Experts of a small language model.
Experts: 64 experts in each of 13 layers, 64 GeGLU neurons an expert, 6 picks a token, a softmax router, a shared expert of 64 neurons.
Below are experts of layer 9 (counted from 0) of a mixture-of-experts language model. Rows are named down (a neuron's output weights, with its number) and show model dimensions 0-223. Each number is 200 + 40 x the weight over its row's rms, rounded and kept within 0 to 999.
Before each expert's rows: "comes before" lists some tokens at least twice as common just after its tokens as in all text. This comes from a sample of Wikipedia text that the model never trained on. Tokens count by the router's weight.

# expert 45
comes before: "-", "\n", "|", ":", "=", "=="
down0,136,232,297,223,205,239,127,209,222,252,118,245,311,183,138,251,234,216,263,129,265,205,164,253,262,180,220,224,227,242,281,185,160,140,145,161,193,202,194,144,188,207,204,243,112,287,258,228,243,210,220,214,193,183,157,179,193,181,173,223,205,273,180,214,219,198,218,169,185,160,215,214,173,203,312,170,208,198,234,259,222,203,161,192,153,289,182,264,183,156,224,147,198,226,150,174,204,266,217,221,232,159,192,218,215,240,213,223,198,134,221,207,174,189,169,225,127,176,201,128,198,130,164,232,144,253,200,258,177,218,229,244,188,225,220,208,133,254,215,219,258,163,239,252,242,176,179,188,230,234,215,234,218,201,193,241,135,247,240,188,164,204,102,174,166,260,205,243,185,227,225,124,161,221,204,180,111,232,233,181,240,228,209,217,207,242,187,199,204,216,195,209,267,227,129,227,246,168,141,211,194,206,263,186,206,149,202,236,244,159,203,187,210,222,206,213,265,138,185,253,125,188,207,232

# expert 63
comes before: "0", ",", ".", "%", " years", "5"
down0,187,237,227,157,238,221,192,235,186,220,221,186,192,195,205,220,186,199,244,160,140,127,216,206,161,225,209,170,167,145,214,149,118,196,213,210,168,234,220,200,147,188,168,224,183,246,231,218,179,201,160,212,217,206,234,296,188,163,183,165,237,146,179,252,216,162,208,130,185,256,187,192,225,139,304,145,285,239,233,118,241,165,211,179,178,161,276,214,190,250,264,153,207,186,184,189,212,218,293,178,202,207,276,235,183,201,179,95,181,162,203,188,235,299,154,151,154,202,169,242,175,225,242,230,215,194,233,160,162,174,217,181,187,263,183,222,138,155,208,182,218,164,97,249,220,214,162,202,162,259,239,145,201,178,250,119,281,219,282,215,169,187,228,224,216,230,217,168,198,220,188,256,211,178,164,137,144,169,204,169,120,183,203,206,250,189,273,233,192,234,175,214,168,264,186,142,224,155,196,211,238,297,164,270,229,158,189,162,206,149,266,220,159,171,125,141,180,233,224,215,235,245,159,248

# expert 7
comes before: ",", ".", " of", " in", " and", " ("
down0,221,136,126,172,193,204,182,195,130,192,193,221,190,160,125,224,219,207,205,193,199,208,179,215,189,237,243,185,259,266,286,221,179,178,209,181,191,247,175,270,217,180,147,170,229,198,226,235,241,260,149,182,166,183,173,207,215,271,229,207,211,233,203,242,172,276,205,171,162,207,104,145,146,180,94,255,152,208,201,175,167,175,174,139,227,175,224,206,148,225,211,211,200,148,270,243,173,176,254,176,192,177,192,164,276,229,233,226,172,272,187,196,185,266,257,207,244,184,267,171,183,236,219,96,198,273,196,156,126,238,160,145,222,160,209,170,166,250,171,210,185,191,165,258,259,188,176,277,183,209,198,193,227,167,195,190,102,182,109,277,214,155,183,151,258,160,223,229,210,200,204,295,178,144,213,240,220,208,166,219,239,132,195,228,157,229,191,163,175,208,228,199,235,269,303,142,254,186,190,252,267,198,263,193,155,158,248,183,243,220,196,271,223,174,178,164,164,242,204,173,207,188,246,191

# expert 21
comes before: " of", ",", ".", " and", " in", "s"
down0,174,227,143,216,169,274,190,250,258,146,146,201,177,211,256,250,143,242,255,231,227,279,133,256,222,247,221,188,175,172,205,166,246,141,243,177,260,199,239,235,184,229,211,120,275,177,208,243,172,269,163,210,185,134,192,210,187,184,203,213,165,242,192,195,184,233,213,197,167,188,237,193,248,218,179,254,203,232,189,182,248,196,261,216,229,199,253,231,211,169,87,292,205,216,228,179,198,107,237,149,208,276,192,223,268,218,212,230,300,242,179,267,162,301,202,197,217,161,209,155,205,222,175,143,167,180,193,222,175,154,226,259,234,190,224,189,163,169,197,198,220,244,199,264,251,133,260,262,192,199,126,183,207,238,188,252,187,174,167,174,169,171,264,253,205,239,269,291,230,258,198,186,182,202,201,167,224,196,163,178,99,209,201,221,168,177,133,201,165,171,237,194,124,184,243,234,206,245,108,174,152,238,169,209,224,215,208,155,236,192,160,255,139,179,171,245,180,170,194,197,142,228,181,198

# expert 44
comes before: " ", "0", ")", "3", "5", "4"
down0,149,262,174,248,187,172,167,233,237,197,225,278,213,178,262,244,191,119,223,161,158,205,244,170,121,204,221,169,184,211,163,178,132,201,205,236,195,123,166,191,168,175,217,137,201,146,218,187,220,234,315,179,235,200,251,240,166,332,216,218,162,216,166,173,274,164,226,157,243,195,240,99,212,153,169,191,237,177,234,188,211,238,163,173,131,256,227,117,198,223,183,160,246,142,216,165,243,214,184,197,241,114,176,206,223,221,222,208,194,231,153,219,214,182,256,243,144,241,164,160,196,203,219,146,211,207,212,179,195,209,180,164,218,165,170,241,103,166,245,145,153,168,125,202,196,145,199,191,237,255,203,171,202,229,196,196,164,140,270,219,200,235,143,207,183,258,233,227,104,227,203,215,195,274,246,156,201,252,187,199,189,231,173,195,223,212,175,160,266,189,187,160,156,270,140,205,161,183,232,173,165,190,226,228,242,230,161,181,258,218,212,173,160,210,239,213,256,258,160,223,199,279,286,270

# expert 32
comes before: " |", "s", " League", " (", "ers", " /"
down0,232,140,188,129,201,142,162,141,265,198,202,203,129,202,170,175,202,162,164,198,203,249,250,165,185,163,184,100,226,94,243,212,224,209,207,216,228,251,205,203,147,262,181,196,246,98,163,253,110,158,245,180,283,184,153,151,161,201,208,170,246,238,231,166,152,190,173,181,224,249,194,155,145,178,214,223,236,194,190,209,173,158,218,143,205,178,219,216,144,215,213,196,169,180,196,273,145,205,161,195,250,171,243,122,191,203,160,219,225,249,212,243,233,243,190,268,79,192,176,165,190,196,245,157,222,236,185,124,182,258,217,261,205,188,182,218,209,198,182,161,161,143,255,218,264,192,141,264,249,268,320,188,158,244,235,137,209,174,276,262,198,208,153,121,167,193,178,205,183,224,216,274,224,184,240,138,239,196,271,240,205,185,225,173,226,224,159,119,210,146,190,252,235,209,206,240,191,208,174,204,212,206,245,166,182,128,180,226,183,166,202,190,261,199,198,203,235,212,214,200,203,179,142,185

# expert 11
comes before: " the", " a", " his", " its", " an", " this"
down0,182,207,221,186,179,177,183,206,208,233,146,220,194,215,207,171,222,251,214,187,221,224,195,170,200,208,229,170,212,165,206,180,150,164,218,212,121,174,211,182,183,135,193,206,181,281,249,176,195,189,216,185,222,157,162,216,186,207,170,134,217,179,203,147,115,205,253,252,219,221,196,215,115,209,224,182,202,194,220,221,237,202,136,199,230,181,200,276,211,195,206,217,296,245,136,280,179,219,247,189,174,258,274,259,118,116,175,200,301,107,211,208,195,210,185,204,189,219,194,259,263,251,149,168,195,149,199,198,275,234,228,241,193,172,166,183,174,235,280,160,211,243,199,151,305,266,198,265,182,192,300,199,225,153,204,120,238,204,249,155,180,182,238,202,171,202,152,121,211,155,145,138,169,176,194,138,218,103,242,180,233,140,241,201,123,247,138,222,221,212,166,268,263,221,189,197,183,187,243,180,216,237,141,169,147,132,167,230,203,104,227,196,181,235,220,150,187,164,165,210,218,196,187,250

# expert 19
comes before: "1", "2", "0", "9", "born", "present"
down0,173,184,195,189,205,211,132,223,153,127,203,160,140,200,231,194,245,256,165,217,234,256,221,140,220,212,170,182,199,159,242,164,171,212,236,150,136,209,233,276,243,257,192,212,210,157,200,207,182,195,268,203,228,225,140,178,193,208,149,98,265,261,213,175,189,215,274,163,130,163,216,210,173,187,271,158,190,171,183,243,217,172,193,128,176,161,170,165,198,175,221,202,248,169,229,223,182,98,193,282,202,171,201,222,161,196,219,146,210,220,300,299,148,185,197,258,209,188,177,233,243,206,187,198,211,223,218,201,258,170,198,175,186,255,156,186,161,145,220,251,225,176,141,162,165,179,279,179,234,169,280,198,204,269,214,250,161,133,167,217,173,221,216,113,213,93,286,194,256,194,220,193,189,191,139,218,180,108,239,182,211,178,255,169,237,143,262,134,300,219,187,180,219,242,213,184,211,215,214,205,216,254,232,211,154,259,255,205,118,263,222,224,181,232,217,210,241,167,164,210,188,177,220,183

# expert 3
comes before: ",", ".", " and", " (", " in", "'"
down1,201,222,203,216,173,203,268,217,255,212,193,223,233,201,188,137,143,160,211,202,172,198,230,205,231,178,207,174,206,250,204,251,212,144,117,219,244,206,171,210,205,236,220,182,221,228,121,200,181,231,243,211,107,244,189,202,253,94,220,273,199,214,223,208,204,159,173,254,236,142,125,201,184,217,137,255,260,147,176,190,237,232,216,233,215,281,131,118,156,166,152,202,251,244,197,241,198,307,291,127,191,133,283,154,171,143,168,218,193,168,240,240,176,203,145,173,199,211,234,196,203,160,205,208,225,233,231,213,179,175,174,184,239,175,147,175,253,130,227,301,229,255,227,169,110,251,207,178,228,187,173,196,236,143,212,206,131,165,226,209,174,186,209,188,176,268,137,189,216,221,260,170,235,172,153,293,202,129,218,152,216,241,167,213,133,198,221,220,196,186,202,199,173,205,177,237,192,211,211,194,192,223,200,175,248,252,211,242,219,174,196,111,260,270,127,138,232,207,172,204,282,240,221,196

# expert 20
comes before: "\n", " ", " the", " %", " Votes", " S"
down1,218,219,217,169,152,231,274,205,145,232,175,92,219,240,231,248,140,243,170,192,197,99,165,177,211,286,221,222,192,164,240,226,228,220,208,234,181,259,257,197,188,210,191,202,192,176,254,143,120,192,224,191,156,249,177,237,177,226,242,199,189,160,239,184,305,213,224,206,187,158,141,128,244,120,191,143,189,199,173,190,173,230,204,261,234,187,145,179,198,191,228,156,206,218,242,177,224,218,188,210,322,197,197,273,220,220,228,184,237,218,213,273,262,220,233,184,198,219,174,174,219,282,122,263,156,154,301,207,150,193,191,238,263,229,235,204,259,241,183,189,176,209,203,170,242,172,231,247,190,178,138,301,234,167,252,169,121,185,223,155,190,193,241,227,189,180,216,182,210,239,184,157,208,181,233,153,223,254,191,163,266,198,135,203,176,209,181,223,151,212,222,241,255,206,213,232,189,197,164,153,261,248,206,130,281,177,224,121,282,192,191,185,214,200,224,218,260,266,205,185,196,216,182,278

# expert 12
comes before: "|", "|---|---|---|---", "R", "|---|---|---|---|---|---|", ";", "L"
down0,164,190,121,181,226,234,157,266,168,222,173,179,221,215,211,198,237,168,163,183,176,230,245,205,159,193,134,237,208,139,192,217,156,209,161,209,175,295,217,192,256,211,223,190,187,250,214,191,126,103,190,271,197,210,217,251,212,141,176,214,201,261,120,118,212,246,184,237,162,176,119,155,190,155,244,174,148,217,304,160,174,170,142,190,200,246,188,163,189,210,125,231,254,229,149,216,183,129,216,238,224,211,221,177,154,117,219,205,231,231,203,257,220,182,181,182,236,175,176,165,245,201,183,222,196,246,177,190,251,217,251,136,167,182,145,277,244,233,179,264,227,138,198,209,293,220,253,172,167,156,214,188,159,138,134,205,160,197,155,153,201,161,199,221,173,179,193,243,136,208,240,204,206,252,147,249,208,211,185,166,218,238,136,156,212,205,236,249,157,164,218,242,208,181,243,229,251,149,247,209,180,218,191,174,185,257,186,230,58,196,223,211,244,178,224,181,314,275,210,244,220,197,235,217

# expert 60
comes before: "1", "2", "3", "4", "5", "0"
down0,218,224,211,242,165,166,212,163,217,185,152,220,218,255,242,172,221,168,188,186,195,241,224,206,205,155,164,189,147,286,214,205,195,174,130,148,180,186,177,198,206,165,181,278,278,173,149,204,190,212,172,193,284,241,184,185,148,138,213,168,190,143,296,200,251,207,130,126,229,238,159,211,231,185,198,181,154,253,225,196,210,181,158,120,194,157,207,193,142,139,163,142,202,224,224,191,190,208,191,173,153,266,236,243,254,184,226,181,111,228,158,248,116,225,132,123,199,166,252,150,210,188,274,263,196,234,215,136,176,207,197,226,168,165,262,191,236,267,161,150,196,222,218,158,188,287,183,175,212,152,237,238,185,154,160,246,197,179,194,137,135,194,201,137,169,193,163,242,205,142,193,200,214,240,207,211,184,176,200,225,278,237,225,219,130,157,147,203,179,208,205,174,212,243,228,249,346,143,130,250,175,215,163,182,194,168,259,230,273,191,239,174,247,223,213,259,176,212,143,272,191,228,210,177

# expert 34
comes before: "\n", " The", " In", "==", " He", " It"
down0,167,208,186,164,210,182,222,227,257,216,244,220,242,140,197,179,196,179,310,213,205,258,213,152,271,164,197,204,142,194,223,200,235,185,180,204,191,150,124,145,150,121,238,240,224,201,166,163,258,269,186,169,202,220,316,258,210,256,160,243,260,285,159,211,193,200,186,168,196,148,273,183,208,215,212,238,221,107,143,243,225,188,207,182,225,214,260,161,138,212,226,215,204,249,154,149,136,253,204,192,132,234,215,143,214,157,169,240,187,256,121,201,181,199,172,217,305,194,200,190,206,226,200,188,248,165,225,150,238,149,160,250,199,164,195,150,164,246,170,302,206,198,199,203,189,180,159,222,236,275,163,166,174,152,198,177,228,136,215,166,195,223,105,158,214,176,243,222,158,205,190,181,181,222,183,173,292,168,228,149,169,127,211,204,211,191,133,177,192,201,133,217,167,174,157,223,133,172,207,183,229,153,207,160,183,173,114,132,198,224,178,232,184,213,200,199,264,201,183,222,256,265,273,170

# expert 17
comes before: " |", ".", "0", "–", "8", "5"
down0,193,188,222,189,148,229,275,207,229,154,229,132,159,198,175,210,226,216,152,246,178,156,220,182,135,237,233,275,184,254,149,212,249,220,239,132,150,262,206,118,152,240,246,172,258,167,194,133,108,193,150,228,128,246,197,185,172,216,235,211,100,171,199,213,164,190,193,168,255,222,157,182,184,202,160,205,273,236,206,227,230,206,163,147,271,187,201,219,198,187,128,216,237,229,137,214,197,248,227,284,147,189,197,88,244,224,259,176,233,204,163,191,231,235,174,200,181,190,181,177,153,206,218,160,276,198,185,150,128,186,165,240,226,258,235,221,197,158,250,226,165,294,149,167,205,187,127,184,103,221,205,190,195,192,195,196,185,223,168,156,236,151,234,207,126,228,176,134,181,195,144,222,221,239,216,132,214,204,135,263,207,249,136,201,218,160,228,223,133,191,213,174,133,218,201,175,180,191,151,211,159,162,210,264,272,252,208,195,275,170,254,162,201,282,184,204,230,188,190,213,252,193,207,214

# expert 53
comes before: ",", " ", " the", " he", " it", " she"
down0,223,229,226,129,204,195,178,210,200,154,209,197,270,171,193,206,269,166,299,177,238,189,196,152,178,199,213,231,190,165,98,238,222,246,189,149,192,166,253,197,200,184,202,163,222,149,153,276,247,183,168,218,147,166,244,151,243,256,244,271,103,170,220,170,166,208,206,247,187,270,231,222,211,178,268,209,224,209,185,231,177,247,258,235,195,186,221,196,216,171,256,155,253,186,255,192,212,202,171,189,205,202,134,150,195,161,209,158,226,214,188,182,308,188,190,147,126,156,164,262,163,162,226,223,214,210,174,188,216,190,258,207,165,135,157,129,214,201,211,322,137,187,187,261,294,182,195,149,171,236,163,211,180,205,259,221,207,193,195,240,270,175,236,220,176,110,197,236,186,142,234,236,268,227,212,173,142,148,264,183,224,221,229,171,186,210,262,100,140,179,215,224,177,177,189,214,259,214,184,193,140,225,148,232,206,260,228,210,184,221,249,244,137,191,144,263,165,208,174,204,242,178,228,121